Experts of a small language model.
Experts: 32 SwiGLU neurons an expert, 4 picks a token, a softmax router.
Below are experts of layer 4 (counted from 0) of a mixture-of-experts language model. Rows are named router (the router's row for the expert), gate (a neuron's input weights, with its number), up (a neuron's input weights, with its number), down (a neuron's output weights, with its number) and show model dimensions 0-95. Each number is 128 + 24 x the weight over its row's rms, rounded and kept within 0 to 255. Numbers have three digits each.
After each expert's rows: "comes before" lists some tokens at least twice as common just after its tokens as in all text. This comes from a sample of Wikipedia text that the model never trained on. Tokens count by the router's weight.

# expert 3
router:132101116119122121137163107130150153145111127100087119139136133147087142105143148094143154103104118138175141148135105143136142125135132114099136160118108086117138145098148110140152179099151173123108089127156088185113100140103132170105114150145118153159101159096140131108076169109165116121
gate0:126150080158163133116133145148138158125180107170170131115135127056108110123124135135148122135133152101125111134126115174107119112106153086141126142145114180098125153095108107120160183095135139154139129145144154114124131137166086091140128111125161124141108114181150130122117165154126144146
up0:117134143156140164142179124113147155102098135093174139106123073125091100149120145156140109087163101103121151152115146148151146160115105121127115141121148120102178125152154113156165076163145091147114116098103130121139108112114087087134104161160136135142157141136158144118130120100107137116
down0:130127149098131135133130156127147132180151162143137147155157132097151097143122090112148137143120095124125095148125138162186103115078136180134113116158117131120131181157142180130100112104145076137126148094106158154106159117146145091146116143142142140156153124140111171125142103131139154095
gate1:131123079128110115132116150128156135156099167124128175153115165108161193146119103134136164090118133149141125190157163159120110112154133137136119147118144148154113133118107113113124140165131094095146072169133122122073116133095108114166120096100129136135164128165122112130139142104133144120
up1:072118152078124142133140133097107126143191121151137131102130089122136122180087116111163108145116095104111139121126136161133095099122133140115153063122145130151114131089135163114143114111153153149145155145151099178158122114117144126097107176142128134176139128130109103109148104110138114111
down1:120147070122082094124099139107114155104137131096128120153103131097140108124132131139157118154147096132101142116112090129141115127115125100145176127158151143115099111150152152158104107105175158116118111089098080122121110143149106127173146116143122153133165120147147115165099186171165133130
gate2:173125146130115125132167117089163172153170117069161104146177090109130146136122118142123108166147156098172118112149141131136131100111127143194128154116095125147127140123159149166103118136115113107156135118119135120138127127144083103124113147161070146141117102108146141158114127115143110153
up2:097101144122098143127090162159131114127151108097111156144143160127121112119146154138131135126143120177122095113172108140119163159108118134079089131165151112072081095156098081119152110145125141130153145121114130134163109110122115101112108162136112166111102094148141168136144132104088097139
down2:110126112131116154091093089122102133114107105146148166076112155145127140120132136138146124160156148120123114089078114143120147166131125119152153140106168125124061112120147139134073184144122103089125132163145117118142088122132130113138130120146099135111116135092110169160087101103137150163
comes before: ",", "i", " (", "u", "\n", "a"

# expert 107
router:100148109120142134160095144119094158127140095111100144175097108108092136117145118161152184124144108103106175157107115134125111121165140121159159104126082125096118166117132182188113113140105119136122109125124093169167116125135120130144122141143127111127093130141109141095098173109155131138
gate0:183165080137130137162097104112114159127131110147153084102095072116150104148126136121139114086100118082099116099142106107133142121115112119126128129135147165190099126121087149140121086135096169139121102131138149066117129139132115135133113164136141118118110128127129150129146140089158101119
up0:156092073110151122117103129115120171100090138128152130123103132149107131146113156169126142127118160096117155134135099177114131133130152141170105090104127099161103179132115152125127089135106131112112117147135104090117102120146095167130134111119156096141141153168137115091145175118172094106
down0:130163072085173101163122151121095125163143119136124099140120147162103151112143158156151119155140130077146148132132148142133130133125148134127118125107088109131085115111132170087155132130120124106126114122118142096075166135148155161128132106150065144114138164146107137121118170117127126075
gate1:150134117145160118135117102146123176147113163134164125110129146155095134106129105152181109167124101117122105166126119109144085132159133145179119111110128160083187091147127144153187132132129133118187156138143111116109123148117113123133096132090125136106165152146121119141084125097130136108
up1:211162128102129125132119119119165096130165152117123127079119120122122133140126143153124144098130140153093126134078140144127163132171114133156147114093127148162113168108114105153108132146149134156117116170170098110116104175097151113150110104128144120172130123125114140110165095097150128159
down1:154119137126112147142156100111147128101066102101118106130113162110130115073138132161170141114127148102162119114134165097164132093150148060113098148123111163104098115098151120119125096180101146135127118117129143162111161144148121116086119162138157072117129125095127119131126126125125123107
gate2:101095105118124125116114146058108108123102108086142126153175108124137148119071123155189119125161120133108139122140132147146117102127106131132107099155130142108195118116108170122116133154135138160100086134096114143131099106124146162096108129128128104154161146117138109089147167093117123120
up2:100139101116168144108127095096156110115110179114091129140057141104133121139105108099134104087137110140092127148135096103108142103123140084163137190129120139136155137117130124131177125128116095139154156170136131149117118162131111110148110167116106139139139125086089135158143170132138151129
down2:146119123137066115202137161125106140103161070092150142136118103145180144097134137129166140150173108108171090139170147129130122158106158152144121103138124133116096101146138120119135127111146117122090137151137103108130142085136130177161131120136124140122084109126125147120137136117108142160
comes before: " the", " that", " to", " by", " in", " a"

# expert 121
router:124091098152126112133130136135137119110148116114098122125129150118092133112115126099132166096098109170148164126121141129093088125082136129102127166178171155098147138086169146119151116103157131144110092116174083147102148136096139134144129115118157167110099105115147162105092166101140110125
gate0:146139101139116175118119135123104144083137110142112119098113161095169111105092105168123121123132128121114119078139145104131132085132124126157076154116119121199144134105113113109131182121118129124087124134133146112073114159097109082103144159148124141140141102172118113161123127118092118119
up0:117107097128138068128102177126139127122150149112145127132100132128154101109102136103151133157104156138133143121153148154115128166117099094082108118134108153145138107127122113108140162121137119101135141101121106041135136138175164145140126156122186126097115104164123135130130105144101076156
down0:081132103153126145111145112126115156090101133158143094097155131133118127096090140128098120159154151155155115123118126086130095140112113151122134172126102147157128100109116099099144169108125168093152110137105104067130147105090099114138112145105112142089136072129145117145137157125117157171
gate1:129103165098097143052142101092114112123145097104110105130159112107133141126110090131114135113151116133127116154114144114120074085125124105145122116123138157087128141073146131134109143108135121140108113140136173137153142083092060173146102143124105096100125139098130114119118121147131133092
up1:090140115136103114143137174151136133126089092124106141090162119091161127131176151131105125143096103125105111122165144108148134100129141122148105070161122120099159157146154113168129140185120132168163118148080128127113147119128144127133141138175168168121125116121141111133175103114104128148
down1:117110178133121140094157099138144119127087097135163145134157142156126104147098130100121138105154148112135138145162148120073112152182106125095127173123109127135137130131147124075109135147118146090155141166138149116165091138097104116095095139088112129160085143146107128128093115120117174118
gate2:106107139128105162115116155099104129147225138103146122107133126109132178129126168120141152062129135130161152164132132134153113130106104151111127109165136136145167102104124122132061140167129126100132105125114104157132099109128156178153144129125126132109127116158144125109148106137153134133
up2:119154141130147133140132145102183116108206095152103100154127077093135140109135146128119132117120144136113135112097125099116118102198059121116131122156119146117127158122103141114172092129121151129102141160149158148147133091140126143102131127166128130118165130099128158098136132113129168123
down2:104149137136122118119136116132088158171082142127142157110127095202099123153060112129125135171155086105119149122160172137151122149124162109115128128093176151149091096121162109124111114124137099123136116109124122093126126140071113114139096156140146134150131112117158124112123127133100112115
comes before: "\n", ",", " (", " and", " =\n\n", " is"

# expert 75
router:132156108099097121161134133129171098132149115147122123154117155090139137141154114102130153107117136095107129163160108156146077088129098126103138163109125103144149115169102155100087149160135112164100142117105157154119124131105108160148157078100128151106142097121147109087091148094145126098
gate0:125128080116152133141149101138134135105137144140139135151116144129087085121130136159131116135114116075178150146123096116139180130098178121123115095116115092117101186142110133186141157115133129159121151096097180091126125171138102103131094104122155116129120088157132113131106111137137147112
up0:159117120092098154126106150113144099113142067132113179116149165111125138114198128162167110165113125095171152104094110151142140123136112138130132079122142103140144160127170123086127121117134129146140125133105129140118154127169136109108134111143111135141079120148106113115158110177109165130
down0:091140140127101131115110122147110113148093180112145133149136139082134111138145155095112136146139142140120148164144158132137144139139117112119127164142110184139115125137105117181101139110137129172146136132124076100104185115066131113144131144136117122096134146128083100112123114138209139110
gate1:146166141147140129133094079142155117127112133148104113119101140162127090109157093139111137110110115155160123165143112166085126115156118120149158150114110139132128113133073141125099129109162103137114099105125143149131157114140172131112169127118108082177135084100146168173116109162153098133
up1:125173120117109113120126131145171142160129140121123073125102120130146121147155118155117151144107116141147114126116153136106093094160102153128152140122100101142160103161106069126139131137154102113110120148127137112119156147170151126080147119088158092140160112092136115134094133194120097075
down1:113150132166134132142116158135097135101136149132097079146112159142092171128130161129137114140122092105118118114161118165149134143086133098159135123062130100132106098145130103119105177084102127156116133094093131129078160171092115152122129132132118155095137131129126086149141161107127132154
gate2:138170133138144147127141156161124128118143101171137120144133114098085155132129128139143174108154150151127087142118132147119118086109135124145137106149144135116131107139155096149158136125183130131109105126128164112178079085159090116135149137105133071139152130137138127088186096158118163100
up2:126114145103093092135177117132132123121114106153164113141095116167127136103101106133165124122104113090119090132120128148142111156154147100174148101166160128122128123149157113099162109090130126105086084110087153133161091121156124132094158151127109170101106155088122109100138140147141158131
down2:145140140167145137118121132094121112126119099165140122157145144172144169139137126139139146174128156146125142099162141113158093132086113117124135095077120119128153128190135109141094149120070127122125149121108089124098109140083122098150137154123147132134130089131081170126150121137137187109
comes before: " |", "0", " |\n", "%", " m", ")"

# expert 92
router:107133092161109109154098121107083117098147127103084162160104097128147142149142137148143102109118102122111103125149138177078115162085153143114132158114152119133132111089105151124111129173134118137123129092102118116094143159134147114168097075117098128118128088141145111136159169115130114164
gate0:104166100082131099144149121123120086127132152129092102137162074119111166117125119132121094107116129123132171168155153178166133098122113121092068162100115088104146162177128144109115132121119157103122118128141110108153107118150102117136130160123108150118141133091101134149117126176141120117
up0:120100097115169120142182121125116098100173184120129102160090119167119131127131161128132105116118122114129123138128134123084125166111159139142141128117137134123142122150166139085116122116128083151137074115109091166123132073194147124129138122146124095119086122109116145113125126115141118076
down0:131122103117100132096102168093125132121108160124129131144082152142123134128145153113128103165099103112130093132178111151147163118083159128186117117163154109134108133068132135126138153129154116182127139137132124154146154160131098086120134137101139084135160115145126075157123114099131150102
gate1:104105126143134160143144150162102156109162145103131131109106145133134126138135095132166125138104121143148107100079101139147131123139110155142131133122145121180160146140122143122174113118155142162154081125038136122138151149091144168124118091175122103164111115123101123137126096161146091137
up1:157156121126097127139150132126134107170145146131116122136104153132135137138128114084134105163145172126106131174115133126134146119132160091142143169136076115118128119147142118111096151100107141140093146129207146153119112147109144100118101085089181155131136125122118154071152142098096121098
down1:154110170118149115120154120137118127159075130157143158090105143145123146148123132118126154143138142100130144128148114134138095080153141170163124104111143207128142129153126186132160127125160161136129106143142122135135140153146166138155129112152142120126107105155141140197096145164104147100
gate2:131119160129172093144110082145130158146115196114113125120137201128150128136151126129142114094142103139095122125163152154121108087124120105179156119125163093127097120116100142123130124124114125120088164116124070157148128153116172140125140156127129154142171152153161123129130116113111108111
up2:144155199162142089155106076120156131130137087125132121124108143098112090130128119115151112105126161172105155095110122156124095101128122116125163110104134106134142152119165136126135140101137141120114111126148134155088162157122163143145132076106135141157111177155114115114122180103118095149
down2:144164097110164116154110111114123128136119146161115137143137141132088100109130111102135128078153151153124151140113126120134103114059122135122116136123103075125129109089114119142144126147126109117129148109122146149092126089107114173135140107142144138097121106205110122175150143088110194119
comes before: "|", "-", "|---|---|---|---|---|\n", "|---|---|---|---|---|---|\n", "|---|---|---|---|\n", "|---|---|---|---"

# expert 15
router:115124119157087108147139168113105101154170143095126117136127120140132158123138092141179176115136131136111138151140101150126131146091140123147103182122154097105133136124145099126096121076167130162101121113150078112108140146122106137160134088096106135153108116144104106152137149098173133082
gate15:128129122128134134152159117113110131128104091122098123095100143109151126124185126116144154164137171160139129121147124090100165114168094094147119151122135097147072103118119165076110093116147137100084117125161102100160148114120126098137115122110127179149093117107128121138096154155113132166
up15:110119165133134120116109170131172110113143093123163127158127120170104151156167115168112142133103133136147136152105133146193114137138111136139127121175121135138148164076134194169107169149093109159101147148135164132139124159131096125140119123161116127107137159114088131130125123105090131137
down15:158116108116158084128123109164112153137163176127150168130077113118131114098087118130127125126140160130158132165133133120151088149095145122107129123095120110079126126119167105155163142123133128170139136125141113102137119133128132146065151177141108157142090111155116114172126113152122162088
gate16:146097113125191153159119158125117081102116097155150116108118159093140144163103162116160150148158143122114117136116114140144130134138125116099117094149104118121143137122124154102116061119125162101111146143155107157121141110161162130140113129116146196130100170090134130084115132151165127119
up16:146125126085124133114157151133121138096095165133105128083116131085097079136076123103138130159171132156141098173136097147116123153118141085144113111076162124130129171144130155148115114152178144141114102106129121118114125122135100130179141117138156104092135154153152126135153136103117160158
down16:183178119078132136165124094151099182178157106155102093132134140108134095095156118119139093121158165129131151147087126181135118111106129094124158072143114138105116143132164133159123106131128108103129121103125161141131131119129087152121125143135145128119128109139099158125152144154125108105
gate17:166109126110128149161133081153109123107135080149107116119122131084103111142098117164090166145131113111144117116128136121128136141132151142100130110107099162154129087160125112145094065124112087163119128118180088155188106132126146124092116169105135113139167102157139126146129117104140130126
up17:108108113131095092144146134106106093139157111083143131161146133091115151092107099097150143088128120094147173114157090109137145125116123148132077152088105140180093134170133120184118119119143140114157122144127108134139137158122158125121105140078105135160107129144126121179130167136139137121
down17:108153117137175131103105162144083151127126126131180125083160109110078135127105118106158119105162116099134119118130146112107116123116144125162111111131090165148145093105143153126125118137105129122120126141123146050126165147144201150130097138095104128141138178127149110104135153147119123126
comes before: "9", "0", " |", "–", "8", "5"

# expert 64
router:169120139146154108096154144072105113141115172146155105154171110142153162141096103111106154119084129138087103116159129123148100100116123090101151052155120111143133143135120145128120094152131089124094163149151148125132109154132104109152134113128103127148127089142140105133156104094139122126
gate15:153069094120160136162120153133177171179140145148173131190094151139111130130149151116117130192117127129119129169105124127140107140140156121151136126136153120172116134153158182148149135127122118103097112106128102119139139137105125161069152113113141097150110139124140141129151134122121113122
up15:110164139119135153138092113101133125149124092117143115089108137095156120148128134152127125137147138138163130155123145138132114098109106097107128151144108115138127067085117101155088139159124117104150113119136117162122123079107132122150119081113115162184140135120124192138123127197131158082
down15:100162094082127106176149135146103118101141089148137135118114146141103127130186140077122154112143132133127141147128134099131107091133142132144130126129153072148141157127162156114065121193107112180135138139162145160159114152129129119104118105151137169140126127125143140092131117124130092116
gate16:139117116090129120118099086137156148196118124116119112074118125177162207097089137152113161162121114084100170117139148123091128111146121110124091152138132165120150127138124168135153120119101113140170109146110125128104111134155154106151163117104147122122134143101133128141120117125130105113
up16:079133160164161127106114127122140101081122138152095116143182129146102100162132130133120158121146113155096119136129109138165091088092134148087085125147118150088134134096133143133125116101107128153109135117086155122136090132209125141110112154126128093097129122125103130156098130120101143132
down16:151188182125109094134125140144132134146130174114168122128109151163118131147137153135120122140141144109129171150129135180128131105096106089171171109133114157123159137125152143140158194108114127119162122133138145133142158123113157155115122162141143147112114093088130141111098159182129151143
gate17:158147133144095119100107115145133162141156137142134144163146144087111146139171112140097103124113104123097139130174117137146126133117103126176155140122129123095157109145086097115106117106149122136171133159160165145081115089147128126175129154157135135197121137148128139098128103094106146172
up17:139137129117155152114135120121147139173158192172109093147160117110140176161180123139134103157113086103131120165138087113121134115127167148105157132104090129085123124151123137114120152173119148110150150149132113124138182101119133144117136143122150121150164111157113134111111124171099168125
down17:096132098104107124161086093112132108109107085090127106162139127176122116157119136143151162082137096163130133153114135111131148107138139154152125104146126114147129120119140128151100114162130204129161141139146083175151118116100133147101114107164123135138111138099101115136069103107114100130
comes before: "9", "0", "8", "5", "7", "4"

# expert 51
router:144137087143134133108137122116170132147157131146122097123138123113134158178148121138152146137127156119125128113135147116175152142155123122172122121141097099117115122100080124174172100142105119150102122161126137096100103071154153119122145141183099075102129095128147131089168105130128163106
gate0:145105175114123102165149102162156131121105160164119121108100100115108136086106076136109167149100130145123133120133101144150134150090161120117138112117140134109072131135104142167088123139162131136151158139075106076154155099137159111137137119149099115134124142098089143137126147167131098127
up0:145116152117086089166125111112148099114156140137111104168074138149125172102090097160121125179101118140113139146174124167145123150126144125121113120129082139134085143119118141171092114082138104101144134084115125120135163112088140100164136114141118106105115151100126130111108142125119097097
down0:065125123090112103156136161099120102179164156123162127149103139145150107128130103119210122112150122094087159106137129160165107109132144124125156116153120118162135120111137118120113107128102122133127106129185165105147129133080096109128117142120138102135130122162105133135093136116157136094
gate1:094162174158114085141094120149110099158103134124094149132092120110121110148141150123163094129144169132111147078160113099106128131159112098146125121111129128138164145133121141157153122123105123098123089107143134129137132163189118084116157138166140121200099131137128089120145152117122125114
up1:119098180124122105085124081167141155163123162101086127137121170108138125081145133139146124116100142172134134121130107089149123138128112101137117148196117071154139095100132131159139148102152136150147132117111129114143140156150123152086105140168097116157150130116142124147133139086130131153
down1:147119115097107152146164129112111133073135118127123142105140084114130135137091132092101111103142167153143120125134152141112132118109147143097123137113113143095154093166144090088125109169097137157114165126124099167106143127112160110158129089099103162066124146113157185124115098111120111117
gate2:112128123194092143122131150135119144150140120121104154135117077096143148155093127133147124089201132130132109105142167150149136146118118129164116153142137133121097077123154149136168148129128164141147173119149135144137164172114115125168052130127145139104155127148122114136139098117118128126
up2:087144146173107136128154158163134105096070123151098124146148127141158127130120174135152155087150112144087088133175185174111133163152130093131104127169142147118088112133123140111115118132113136149102159139129129144140137145108107123145107137098147129139162098108117142099109080105124132123
down2:093106129111111124163090122108149117130153121101111129141071134120135098138147093110110146133143133091135108169110082119135136118139118101139172114095090114184086142103114156147131145144129136120198097112126150153146115116119153144115172128168146125112124071114134102144149169102123126122
comes before: "==", "===", "The", "=", "In", "-"

# expert 68
router:094119094149083073140164164126091083126156136103138141139118115158151147090144134146165175112120119123106116173109091134164150142088162137111151116124092112150146166117154122130083134100138151146085125112144136147119153118109094133149129101134103114134084130126125113110103113109128160100
gate0:126119176079185158114145116120114124146117125145120165152140135140134162137125157131135130131097147115137076097140119146109159151150116124152114086143138102125186135153126154153110102113128102090083158103114125144104099154104081119123149144160152137149147164137085088126110099103101134137
up0:132139134108130146115132133114155124148127118106128138153178167132109135160129099109154131147165123169116112106102081145086147138097145138078136110114119076115131076118125147127125067133110143141162134139100090168117105127143108137125105106151103090120091123150127105126158129124182074141
down0:107141150155116138129147167125140133128106101136082147113132099144100093113100153166088105120117149123111128117123150128143156153155097128150152154107127140170143115180112104113161144135168124115110136136198128066128147120104160144138170165118121116095137125127094133103141123143077169124
gate1:138104110121122157140127104141127114117120113130116078131128098134154128130135127112145141099145168137132139069121105100155080138170135126144118123100111151082169135076149085146132129211130163101101145128159139117118094109127112109110106097102134118121168123130094114154113081116147140110
up1:103100127113154107153128171177155118105129129154089091118131125146113145110100109079101102115098110151129141129105158149137069134132112104167096140107112091124151131145128126143140158098158109116102063127155070137138093122168123110132148117114129071127136107111145110105115124117139137118
down1:117086145122139148119140129146132133145140118105115143173099170130155094094167133131152144145104104092149100128138155141118119131125085147138159103137159085121130139129140135074100177123136084158122137117131128117119170123110116130150114145084101078127155142109151100114156195141130094097
gate2:130135110089114120137131124116116093111103136152124132133135188100137113115127160118132089168090100138118108160084080157146110133122141138130172071089097123112080169152118141165141155139089137108126114151141153128122110083119173134136099123148143092148123159133153111138136115158105142108
up2:121158114115136145124120138101077111118111144169154143100141140069146081118131167147149141143106112157087100117133111084113109141110128155099205128131106110070142124106100141131161154168121138153154109145091119145131120118134142104169139120171120124112137140113115142084135141135121143127
down2:121129125103091129144098103113129087161129148111080075144128171114129136140166091125172158119099151114156099120144159156167128135091144139140162108170145140120114144102171119168110101136107115153071153171139125089125133127165113134161128106108129128139120137123109133115114116079138114133
comes before: "9", ",", " of", " is", " was", " other"

# expert 76
router:091153151086117120143129141122145144114151112157105186140082091104109124161155125127162132115159072154108135127126128160145091107100141117089125135148133119101095103112144165145116115139154148148111140099161143136122151185116150146137138122159138158082115080150111160108097149111132120120
gate0:119140122137136093126100132135141151157153140098108106114161116101124129143131122158131096162149119123113183130148166134144156132138136140140157179113112108152112085125182140139117158117126138080149097126144163103139107179133130111118149190134098148150145127165140109122076107174119105098
up0:126134139070165094185143166144115145108098125177146127104128114094104140174159159161095098091103143144151129118128149123168146146143149107118147138112125119152100116147129126121119103115110126120098146158153118120113090108170136106087120154099107134119160147164125128111134141113088117178
down0:122140123142150107120173140118136089073105123103108109155091137140161151121142154149145086128119130124091128126155169115128104146092131138120114129111126139177116111117129133149191114120110082088143148098126133174113145159107139131103123152106125104146073139143134183130154162168129119153
gate1:092163111123123138154124123115093171100114154146121177106114110179104116132151108131121165132125154098084089142155123108104123100143099109128130095113116109128103105108137130128110153116101138115134114152199152145126141103131126080067090104115121115118111126123127098099117130094182127137
up1:133118143129105150117117120099114103107128117102146114126132132127096149167123165131179128113136103106134096157126117088183135106127089145133125138122133075119065095171132100126140139138121125107132095147116155098097132146102119089148158143132117133141157128159174144052147127125164136099
down1:128147134108084109135102151173097130170143150106095122197115148096139162169135159107133161128110132119133143099134148131125141156101102130109139092131146140120097134121146171184148139151135140137145170144135125160109139140126165161114103154141137101169155142141117177134116177148122149136
gate2:113117111171148091087122147126108115088124114164142118112108100119194128145118103111126107165146123103128102100104110105080103114153134143134131151113146100097105121127110126135120127127117159122112127148095083149115080129159129167159086175164133155135112106149118121108105153101087094143
up2:152127126129141103101175122166182154105136076150107165075134168105146098129133100159120136128161139098157128147189112109168139125105116110141122118092127148156154120137124122108128142173116154117154129121143111123111128142126138134134143111171184101131141090102087141138147135101114116105
down2:095114134140121136108098120136124140110128125152130115142128093077152129120150109108109123138136133114168112110131134178085105112133130143082159134128131127119157089132143112110115119113078098149116108102104125083131078133107105114183104189138120182148150098092070134118103103120124132147
comes before: " by", " to", " in", " as", " for", " on"

# expert 96
router:123152143145101092129128119159168100143145103113121129085138104098123160100153087125167146111122111157123159149133101144129147127104146116091122146154172083085134125108129136124107141072102134144100070110160114174111092166114154130159100141138122160093145135130151124113114123091150138125
gate0:118173205096074131116107053082146116127121140113084163137120163113130105103145104162120176128153100138131102118098128146126137134115150132103153163098127111124126136115149148148116174137151155119132138124115138157117162110134124101145131112119155129137132150122177101128138137146117163122
up0:144150105098111085140138128139104121175102141084160127153121119086135103134136141109163200145138127154096141120178123119152169138132123100137164147121153085146123108137189113113100134137158132109145133150112150162145121137131184090165089121126131148147138125157109122129159136131113123111
down0:139111102152144127127153111095131137101130062129122131135136131137134137132099094144142100178152143140127081126082103142079170152145121089124111133118073142171110160087123131167138151133112142118160106121099116129139121128124109137132119137131067159117098109152157142141095101146143178135
gate1:133090128132114105109118128165121103119114131129106171083125097149135157147143134159146090147106116083092130095202164128151129098116115137132124151142129124138120102106094128131142167146093120120114126118092184132127127141093158159075134138168134138131153145155149135118120097108131120183
up1:159137158076138120148085135125117154154094170117115095119181149105149168125121124123161154140131106130171155118108102149144145114094114157136136145115115085136141095101119105092143063091166133117140138171135104129167121149130138150123126109125102107119165130083121111157096134124115132144
down1:134123108156146166128144111122125111110156140123117085107111091106120171114144142127123134137144195141140138129140122150158120061105164125141114119117117114115117141113099140125098113168134113070129136085138108127140138156181159151135170093143169128153140140152074113139120118100155168145
gate2:159091155121126161129144113156133154092108132166087112143118173116104169141188100156130075119136109170128134146124133108141175144117125117130149138137118164134170121149163125128160122119124141129124101178127162155115073121157137114155125166122112157139102142111121132098144122086160134137
up2:119112153155156157137126162099114117121167082123145123127123141094123153177128123137086127096136103149104088115116145116095134123101178095155113163161093094114114127098116077132111141172110114107111078124128137122115142139119124112143121104129142133145168131075125178114106099176126134117
down2:128131110131120145153121150090077144145146154161121173116097071141100161151139157102128169115096116130111154129106103169156147113169116126133097134132150122125086149120159165130102108146107136154111118116121128128132122099190138115112131130169127113132085121118094096156091127140176146145
comes before: ",", " and", " of", " in", "\n", " ("

# expert 22
router:156119109159089122135135166136093180144145089143081104147166140137111124162145159163154134128076143094153151169146103144084159110120140114143134103121153127138151094147157123148095125115149106148125139104100098139106118149136156136109117088161117107120140098137164135094144146156116094116
gate0:091133116130142132100165169126106127124071143102109091113152088112125159113123124112118136115175118149132130088115121153121123164093116150091105080120123104124118106123144108108141149101109118156122131138136139134083128095118119113121067173105163134125151118157152079133129132196102126136
up0:110149128164118147124086086098116177130164112168140158124188179085136105108135141108119112135107125149137118149107133178120115124151129156183123144114147115137129111099132138138173186140088163142126138099101119107155146134115135119142083118074107120131115154126136129113118143107116142137
down0:093114127135121107150153141100138123120153101108122110087113107101164153120122133157106111137092149158139109139158136075122124173130133149112172112090126211133186131133094157111146141114085095135079154124115139127155137112136130127126097113134134157166148115144145128154129120097154118102
gate1:113095134135093090089186140116145117142156101125087125177139113102136100106145159097167176092126117115143124114124125134131125160142126128096149154107132132161124125133099106127108154150146145152137142166129130162154163141131111143141130150142079076153147181109121159110148087135116126098
up1:082161124098169123150105148137152136108115115173094152148098080127126153133124102115117153138098124175148143123114182108143146110113146127183133103185063102120138169124146117151155138125137102151104135121129104126091110131133140127143137104145128117133115109154075141125135093160124116147
down1:149128096155148157119107155109110119121170138112142127097156149151144147157144144186131119088104137109192121197139128135098112128115156140137116143139116117130125134101131111110140142108073139178151128113109138108067110107115150111156126140167144138111136160184137159121145138120147147140
gate2:157132119163109091154130146128154101106174110151079121151109152136082148099120116116146113072169131131177151146113130149150157179103116132095111180162122132126144132139126126126156117104129125137123136135152106188146130133101109148157150155119122095139113165120119189123131098118128135133
up2:136092120185147138114122156149146090134177105130175134093136124099123126125138115135130122110147112135108193181134128097130121108152182111129133107113112094100123119078116128111151144135130158117098159171127119122096120125145129100118133101141112137092191098096129093129122145153109131103
down2:112119076117161130106083141113106153142134157125160105120147125160120151151120144154079096190153133136088124125147102134136109136115126112138122152147158092144121114126093139181110132129139139119164125119122111115117117127129160100094107174155159135151127115119133090101128186179139170108
comes before: "-", "|", "The", "In", "A", "M"

# expert 48
router:135085110092122109117146136132128130154117126162172117132116134114122151155121130104091147127134099111087160147118163132068128112117092106146148098106103110132141125138146094145126129151098146144172093114108168118138133070107133137159144093110140154093126103154174098142167146082147157113
gate0:102131099116142132136115110131099152143134168136119109091140131168110129093100170143134129106116160150110134156119120090142117142090142146109132117082100165110156127107134126123130085119133109132098119148126150128166108085093111131107179122122118128164187133134102145131135055105139076150
up0:145136141143157144143110170160121110093136107155126099109105102158112146145135111164151121102109123116098123128132108155144138102122092077197122124087110161141074136098158159121093097103140084097136137117109124124118166151151099142119164092116109145124117144161105160125125148103103151135
down0:132153124086126120139123121123116148114167114115151132116103122176114147144132134166159099091148125113126094118135112124128080133137120096187099095087131177144068163113125104122121141120130145155155135135118116123158109174145112117100136158118097140140139150174127140081156111085121083128
gate1:070178137129138187152135133135127079173089114143140135102109126148129093154143130126130137106108180183083141140142113139140138115110135129118126129158155107147102135125125129147139159141169095117130096148119155109159114131113125139146134128107106132117132126114102150079104116072140181100
up1:082128105091136098148161085102120089131156139114124105154068105146160117135088096191133124147119131127163116156119102134165111157116126094162153113088107165115119153111147162139141124095150120133123116112134128102102132109125124148123147132095094139098122169103097111151160135124120146160
down1:122109111121072112163101123134118137130150092073125093138155160135133169132103127122090124124163131135121157128172117138134144077141114108111134134164136147125176116120133099135157106109125132145147110127112118093085120153129116140138114096141176091162112072125080137171134118174135126109
gate2:179107134139116094201148092122160151121158156096133148113100125071170159086108121145125113079150130091151149129149163115090139103130150115138124125123130124126113134127153115128142154119103109128157110132112128168123161120112126114167120142104061154146115154104147162118131129125111110137
up2:140145158127153134098152112106105131135153131103165127122207137112140119120087116108164144098137163109145122126136118101171113166100142116112111101154090155129109133157163131104135112101141145156177113103124179135100140150115102152124095098097147132092147153116150121154135106163156156109
down2:150103143122138125114122146137125150138171089127134108146108137135083101112111102132144138120117091133122180131120124110105081130131107156149120106067138147117177130068136110161116099158139136168101139105115130105128089113120122137161102056111149149101148104159097095123141122113131157113
comes before: "9", "8", "7", "6", "5", "4"